From a checkpoint of a small mixture-of-experts model trained on Wikipedia: 288 SwiGLU neurons an expert.
Below are experts of layer 5 (counted from 0) of a mixture-of-experts language model. Rows are named router (the router's row for the expert), gate (a neuron's input weights, with its number), up (a neuron's input weights, with its number) and show model dimensions 0-159. Each number is 50 + 12 x the weight over its row's rms, rounded and kept within 0 to 99.
After each expert's rows: "gets" lists some tokens that make up at least twice as much of what it gets as of all text. This comes from a sample of Wikipedia text that the model never trained on. Tokens count by the router's weight.

# expert 15
router:57 33 61 29 40 58 41 39 47 41 30 57 55 49 60 41 34 32 42 67 53 40 60 50 30 43 46 57 56 35 51 50 34 54 35 30 36 58 57 35 22 49 65 43 65 42 39 47 49 68 41 33 30 38 58 25 72 59 56 49 33 51 40 62 64 16 41 50 62 38 36 31 29 29 36 54 41 63 40 42 49 52 58 46 50 58 57 46 46 61 32 51 48 40 63 36 64 49 69 49 44 50 52 59 76 59 56 68 62 52 53 62 48 34 51 32 55 48 55 38 45 47 45 58 67 62 40 66 63 50 48 59 57 33 72 50 28 61 68 48 50 49 42 58 53 39 55 34 46 41 29 53 48 68 67 47 46 47 69 33
gate8:42 67 54 59 50 33 43 39 57 39 50 38 56 59 58 50 40 44 31 47 71 32 64 54 70 49 60 53 48 45 45 40 58 35 45 33 59 56 24 72 42 64 61 52 62 48 60 28 56 44 44 40 58 50 47 37 22 23 51 50 49 58 51 43 47 50 50 43 44 47 69 41 49 41 46 41 61 50 54 67 64 44 74 40 46 44 42 56 46 53 41 47 29 45 69 44 62 57 60 45 60 41 50 36 52 61 53 50 62 55 55 28 32 48 49 45 74 59 61 84 45 62 65 52 60 55 56 54 46 33 51 60 68 41 50 21 39 56 47 67 51 46 72 43 50 44 53 43 12 48 15 46 30 55 34 68 44 54 63 41
up8:60 64 33 43 50 46 61 51 36 44 83 54 48 39 41 33 54 42 46 46 52 75 51 54 43 61 57 50 26 45 24 53 65 47 63 50 43 64 58 63 41 45 58 56 55 35 73 53 27 53 54 58 90 26 59 41 19 47 42 82 36 55 44 54 40 44 56 50 56 51 39 59 51 47 41 55 53 53 44 58 18 56 59 64 47 21 79 57 43 43 48 53 42 48 55 36 44 48 47 60 53 44 42 44 60 49 48 41 47 45 52 36 43 49 37 41 59 34 43 39 48 60 53 34 44 36 52 70 59 60 56 32 60 49 32 54 44 45 44 65 36 50 47 58 51 26 57 37 53 23 34 57 63 56 37 65 44 57 33 63
gets: "0", "9", " ", "2", "1", "8"

# expert 4
router:61 51 68 54 44 39 31 38 65 47 40 63 53 44 47 34 36 37 50 60 55 36 70 28 20 49 45 63 58 47 34 38 45 56 38 43 27 54 40 43 41 44 76 45 57 35 37 34 56 61 32 35 44 32 50 26 46 63 61 43 44 64 39 55 64 34 34 48 63 48 39 36 23 41 50 53 44 65 47 52 62 65 55 35 68 49 56 49 36 73 39 50 45 54 64 39 84 67 63 57 34 64 56 58 54 61 62 64 72 54 49 66 58 43 45 37 55 44 62 49 37 37 41 57 65 71 38 64 66 54 43 54 47 37 69 60 30 50 64 51 54 43 41 57 39 53 40 33 46 57 43 40 43 60 47 37 39 47 56 38
gate3:40 40 65 58 34 43 63 36 34 50 60 76 56 26 42 61 51 55 52 59 62 50 47 29 47 61 56 70 53 50 45 37 59 39 59 47 50 49 53 58 53 45 57 67 53 53 45 46 67 56 56 56 61 39 16 49 53 66 73 48 38 40 49 49 60 39 64 42 39 50 55 38 50 47 53 47 42 46 34 58 57 51 66 30 69 67 49 54 62 18 48 58 55 47 53 33 26 59 58 50 62 55 51 57 58 67 64 48 65 57 65 43 63 57 56 65 56 42 51 48 77 47 40 46 70 59 52 56 53 26 24 65 57 70 52 60 79 37 59 38 61 62 56 54 49 71 29 57 77 53 46 25 57 51 52 54 38 28 55 63
up3:68 51 52 57 50 62 59 53 43 56 44 85 44 60 46 58 49 40 38 38 67 48 81 44 54 46 41 65 49 32 24 56 50 44 43 34 48 46 50 26 61 30 68 57 51 42 57 58 62 56 37 17 63 50 45 60 39 64 51 70 59 49 32 48 37 54 63 33 71 35 55 29 56 62 75 58 64 46 43 45 54 40 41 50 49 45 59 53 51 62 59 65 44 40 42 42 49 32 27 37 52 42 56 53 54 46 41 67 44 52 55 50 68 81 66 50 40 57 42 45 34 54 50 37 52 45 57 42 76 52 54 58 42 52 47 55 35 79 34 81 46 51 49 40 39 44 65 40 55 56 39 50 50 57 44 36 51 49 29 73
gets: " was", " is", " as", " were", " has", " are"

# expert 8
router:55 30 63 38 52 47 36 48 58 32 43 50 50 44 42 44 30 43 43 60 59 48 58 34 32 41 50 55 65 33 44 43 29 59 45 34 30 55 54 45 32 43 75 48 67 34 41 48 42 72 33 28 35 50 53 27 66 65 60 39 34 55 28 68 51 17 44 48 64 40 43 36 24 38 53 49 41 65 46 45 54 47 71 30 55 54 59 51 42 64 28 60 49 51 53 32 76 50 59 49 46 53 51 62 63 60 72 64 67 70 48 49 56 41 42 37 54 50 43 36 35 38 47 69 56 54 35 57 61 60 53 56 69 48 52 58 32 60 62 46 48 58 59 56 46 45 55 32 48 44 36 41 31 61 54 37 42 53 65 39
gate4:46 55 44 50 58 56 39 42 50 49 52 54 52 48 26 35 25 34 49 55 46 35 54 58 53 37 24 54 38 44 30 32 70 46 18 44 32 71 27 22 57 41 64 64 61 47 54 49 57 77 47 26 43 50 59 55 51 54 73 54 34 49 33 53 33 49 37 44 73 21 47 34 55 57 55 60 48 60 50 49 65 54 53 40 58 28 50 70 57 46 28 46 42 57 60 46 49 71 39 61 55 51 62 50 42 52 63 41 46 66 57 52 55 56 39 50 42 60 70 46 36 38 62 65 52 73 43 52 47 42 65 69 54 52 59 59 54 61 42 56 40 59 65 58 44 51 45 57 52 31 43 33 34 62 29 54 55 60 77 52
up4:61 76 60 51 52 60 35 73 25 43 59 54 62 50 51 50 41 50 24 46 72 41 44 28 49 36 48 68 41 45 53 40 57 60 28 52 44 59 54 35 49 40 41 54 55 56 70 37 50 52 50 51 53 50 51 54 38 36 49 35 52 66 55 52 22 45 50 42 57 54 50 41 70 28 50 47 49 49 47 51 52 25 65 66 55 56 47 57 50 47 48 44 38 68 54 57 25 64 53 66 61 50 47 52 56 61 38 42 17 61 79 44 66 62 45 60 35 44 53 48 52 46 52 65 42 38 22 24 45 32 54 46 77 53 67 59 66 47 48 70 64 69 44 40 39 50 47 48 64 43 36 45 39 43 23 45 36 69 53 50
gets: ".", " that", " this", " which", "\".", "=="

# expert 5
router:60 45 48 45 50 45 48 37 51 30 44 54 56 32 55 58 34 49 40 70 50 45 62 41 27 34 41 59 52 46 41 44 29 65 40 36 35 51 66 45 34 41 61 51 57 32 48 60 54 64 23 31 43 45 50 23 65 51 56 51 39 46 38 64 57 22 39 44 65 33 35 24 31 44 52 52 55 55 43 43 47 54 62 39 64 59 54 57 46 71 35 58 47 54 53 48 63 69 71 48 30 47 49 66 69 65 61 66 66 71 61 53 52 40 46 38 65 52 60 37 30 42 54 68 64 44 47 72 59 50 46 47 61 39 57 50 33 46 55 34 62 64 36 58 43 46 66 33 45 37 26 42 33 64 57 32 58 44 72 48
gate2:64 55 45 56 35 76 38 33 67 54 46 46 50 26 38 43 31 53 31 61 33 46 47 35 61 40 48 51 44 46 43 48 42 43 63 50 58 58 49 65 50 55 44 37 54 61 59 53 51 59 46 33 32 45 61 51 59 55 69 62 35 62 52 59 43 42 62 64 61 66 32 26 52 51 53 51 73 63 48 44 51 50 37 43 21 49 54 55 52 55 44 53 11 47 61 49 74 32 49 43 52 77 59 41 58 27 31 38 41 47 55 60 40 56 49 45 56 70 32 61 58 48 56 31 70 49 72 34 46 58 45 40 79 32 44 66 49 61 57 69 54 55 41 44 51 32 49 67 48 33 56 54 36 52 66 43 42 42 59 71
up2:23 62 45 56 50 68 57 37 53 42 45 33 37 40 48 48 47 55 36 47 58 54 47 49 68 47 38 32 44 37 19 47 41 54 48 62 59 60 35 49 60 56 43 32 39 40 49 51 39 58 18 47 57 55 39 51 58 23 52 55 62 57 50 62 26 43 41 44 44 45 29 52 46 57 61 49 66 51 62 68 53 58 36 56 25 48 40 49 51 55 49 27 42 42 28 45 58 63 48 47 53 68 49 60 48 41 56 50 51 55 59 52 22 50 60 44 46 46 51 72 36 45 52 35 68 36 80 60 37 71 55 70 63 47 57 50 48 52 60 47 41 49 38 48 51 26 24 51 70 12 48 62 41 52 55 35 39 52 65 65
gets: " a", " two", "%", "ers", "|", " three"

# expert 18
router:59 37 53 42 47 42 34 42 58 31 40 58 50 47 48 42 30 43 54 65 58 33 60 36 35 39 44 51 67 34 45 50 28 53 39 42 24 70 57 46 32 42 71 46 62 37 40 44 59 78 42 32 39 58 44 24 55 62 46 54 33 54 38 68 52 24 29 36 67 41 39 37 30 33 45 57 45 66 51 38 52 48 58 46 59 54 53 52 42 76 23 51 42 39 57 32 73 56 69 54 35 57 52 57 61 52 56 65 64 60 36 55 52 47 52 45 55 58 50 32 46 36 55 58 67 76 44 62 66 51 46 55 66 35 65 55 37 65 54 45 47 52 55 49 48 48 61 43 41 47 32 45 32 65 64 42 47 50 66 32
gate8:58 67 37 60 37 48 52 51 32 52 24 48 39 47 69 69 39 43 29 41 31 33 52 61 57 60 32 42 66 41 22 64 37 46 49 50 46 50 58 56 47 57 48 49 49 31 51 75 44 56 45 22 51 45 55 51 70 81 43 54 39 51 38 49 46 54 32 56 44 62 48 44 55 44 43 36 58 40 46 37 34 50 49 60 31 59 55 21 31 53 65 44 58 52 20 37 35 36 39 48 56 69 41 72 61 50 53 60 49 51 64 53 56 40 51 53 78 35 50 56 56 60 50 41 58 52 41 65 65 69 33 40 68 25 26 56 47 61 57 56 37 62 51 55 35 29 48 46 41 32 55 57 43 42 53 37 45 56 47 58
up8:55 45 51 52 39 39 32 73 55 29 57 40 54 36 54 45 53 48 41 41 46 82 38 51 34 21 61 52 56 47 65 31 48 61 41 53 62 60 41 48 53 46 42 62 54 57 54 29 50 51 54 68 71 58 55 28 38 53 61 61 46 59 40 44 27 36 65 57 52 48 46 64 61 62 42 45 57 54 50 54 48 42 65 64 70 18 38 63 42 31 44 63 54 45 75 63 58 67 50 51 33 44 30 48 37 43 61 36 67 40 58 53 44 36 36 53 60 41 49 46 37 39 60 50 58 30 60 37 43 17 50 64 44 42 60 30 73 60 14 66 36 57 48 61 62 43 56 53 50 49 57 61 39 37 64 48 46 52 58 49
gets: "1", "6", "8", "7", "3", "5"

# expert 11
router:60 46 49 32 39 53 40 46 48 25 41 57 52 39 47 36 36 44 42 67 46 43 64 29 31 47 52 64 61 31 40 44 34 54 44 32 36 73 53 46 34 41 69 56 68 35 29 58 48 70 30 29 39 46 49 35 60 54 55 48 42 52 38 73 43 34 35 43 66 39 48 42 27 42 49 61 42 58 43 40 63 63 62 36 58 57 61 49 42 58 27 54 34 54 58 36 76 64 56 51 38 60 55 72 71 61 63 72 59 75 50 57 54 35 43 45 52 52 52 34 37 37 43 56 83 54 49 63 55 59 55 56 62 43 53 55 41 62 64 46 47 44 51 58 52 51 60 35 50 38 32 46 34 61 66 29 40 42 60 45
gate6:47 36 57 21 64 37 50 42 59 44 48 47 60 36 44 18 43 37 73 54 34 67 60 69 54 49 48 41 66 47 30 47 54 74 42 43 28 63 37 47 65 49 63 53 45 46 62 70 57 50 69 36 67 50 50 49 54 50 68 46 56 35 52 38 55 52 49 56 56 25 39 50 44 40 32 30 55 66 42 35 22 59 41 53 37 48 49 35 45 43 42 71 50 37 45 63 54 48 27 55 53 48 66 63 52 56 48 82 41 50 47 57 49 49 54 31 56 27 49 55 32 56 63 37 55 40 39 76 40 52 64 70 49 51 45 69 33 43 43 68 43 71 36 72 47 36 30 47 48 55 37 48 53 55 56 53 45 48 56 50
up6:69 36 38 62 47 43 49 66 46 49 51 66 60 75 32 49 56 43 63 53 48 46 50 61 39 57 41 44 62 58 45 54 72 41 38 58 60 42 59 50 52 37 59 70 48 56 45 58 43 50 53 41 61 51 31 70 34 66 42 55 42 61 51 67 61 53 52 43 71 41 45 57 54 37 63 70 65 43 42 74 52 45 53 70 57 45 58 51 55 71 56 36 69 47 51 32 44 29 42 48 83 25 48 56 68 64 73 67 46 60 58 30 79 49 37 62 35 54 58 43 45 25 56 53 54 55 46 49 59 38 60 41 43 42 44 32 62 27 70 62 56 52 43 62 45 45 53 37 64 64 29 39 72 43 41 71 43 52 41 49
gets: " the", " The", " of", "The", "===", " a"

# expert 14
router:71 54 55 48 55 37 45 38 48 51 47 57 56 45 50 45 25 48 42 60 53 50 60 38 25 41 35 56 42 39 38 54 47 70 44 42 31 63 67 38 41 44 70 53 65 46 43 60 58 74 28 34 47 49 51 31 58 69 52 63 53 45 30 69 36 19 39 31 53 49 52 46 26 47 46 69 39 53 46 38 46 53 54 36 52 55 66 46 57 78 27 47 32 55 65 37 58 61 59 60 33 54 72 45 67 50 61 67 72 54 56 59 72 45 40 45 66 56 49 38 41 50 43 52 69 52 46 73 63 56 46 54 64 29 66 51 30 64 56 44 43 60 46 58 56 53 40 46 50 50 32 36 32 77 49 50 44 47 54 57
gate3:41 62 57 54 55 51 55 31 54 47 69 43 48 62 38 50 34 48 36 86 36 39 58 34 47 55 55 35 51 30 43 54 50 57 67 43 42 51 51 45 34 68 47 30 46 27 58 55 58 61 41 29 48 87 50 32 57 60 59 13 55 44 51 53 57 43 67 62 66 49 54 36 55 55 45 46 64 57 39 37 58 52 44 39 60 55 38 37 60 61 32 52 32 40 65 43 54 54 55 48 49 34 28 54 58 41 48 29 32 42 56 35 68 63 44 60 56 66 38 36 38 65 62 33 44 45 52 53 72 38 39 37 76 46 47 75 47 33 50 53 57 48 60 42 40 42 55 44 32 40 36 50 48 39 52 22 54 53 48 47
up3:62 70 64 38 46 60 64 48 56 56 69 29 39 54 78 50 41 29 40 66 49 51 41 53 63 33 52 40 57 49 67 62 60 49 38 45 59 49 44 63 43 56 62 40 39 71 41 45 63 43 36 82 63 61 51 53 39 62 54 59 41 68 44 49 63 61 60 49 69 40 75 43 51 44 63 53 58 56 43 56 58 50 59 63 65 68 54 66 57 42 52 64 41 46 44 33 30 50 47 55 46 60 66 31 61 55 23 42 32 75 22 46 50 52 66 56 66 67 36 36 50 48 30 53 56 56 61 48 63 57 45 30 62 58 41 44 53 58 56 71 44 55 34 33 48 55 56 48 41 49 33 42 65 49 42 48 32 47 41 18
gets: "\"", ")", " season", " top", " for", "}"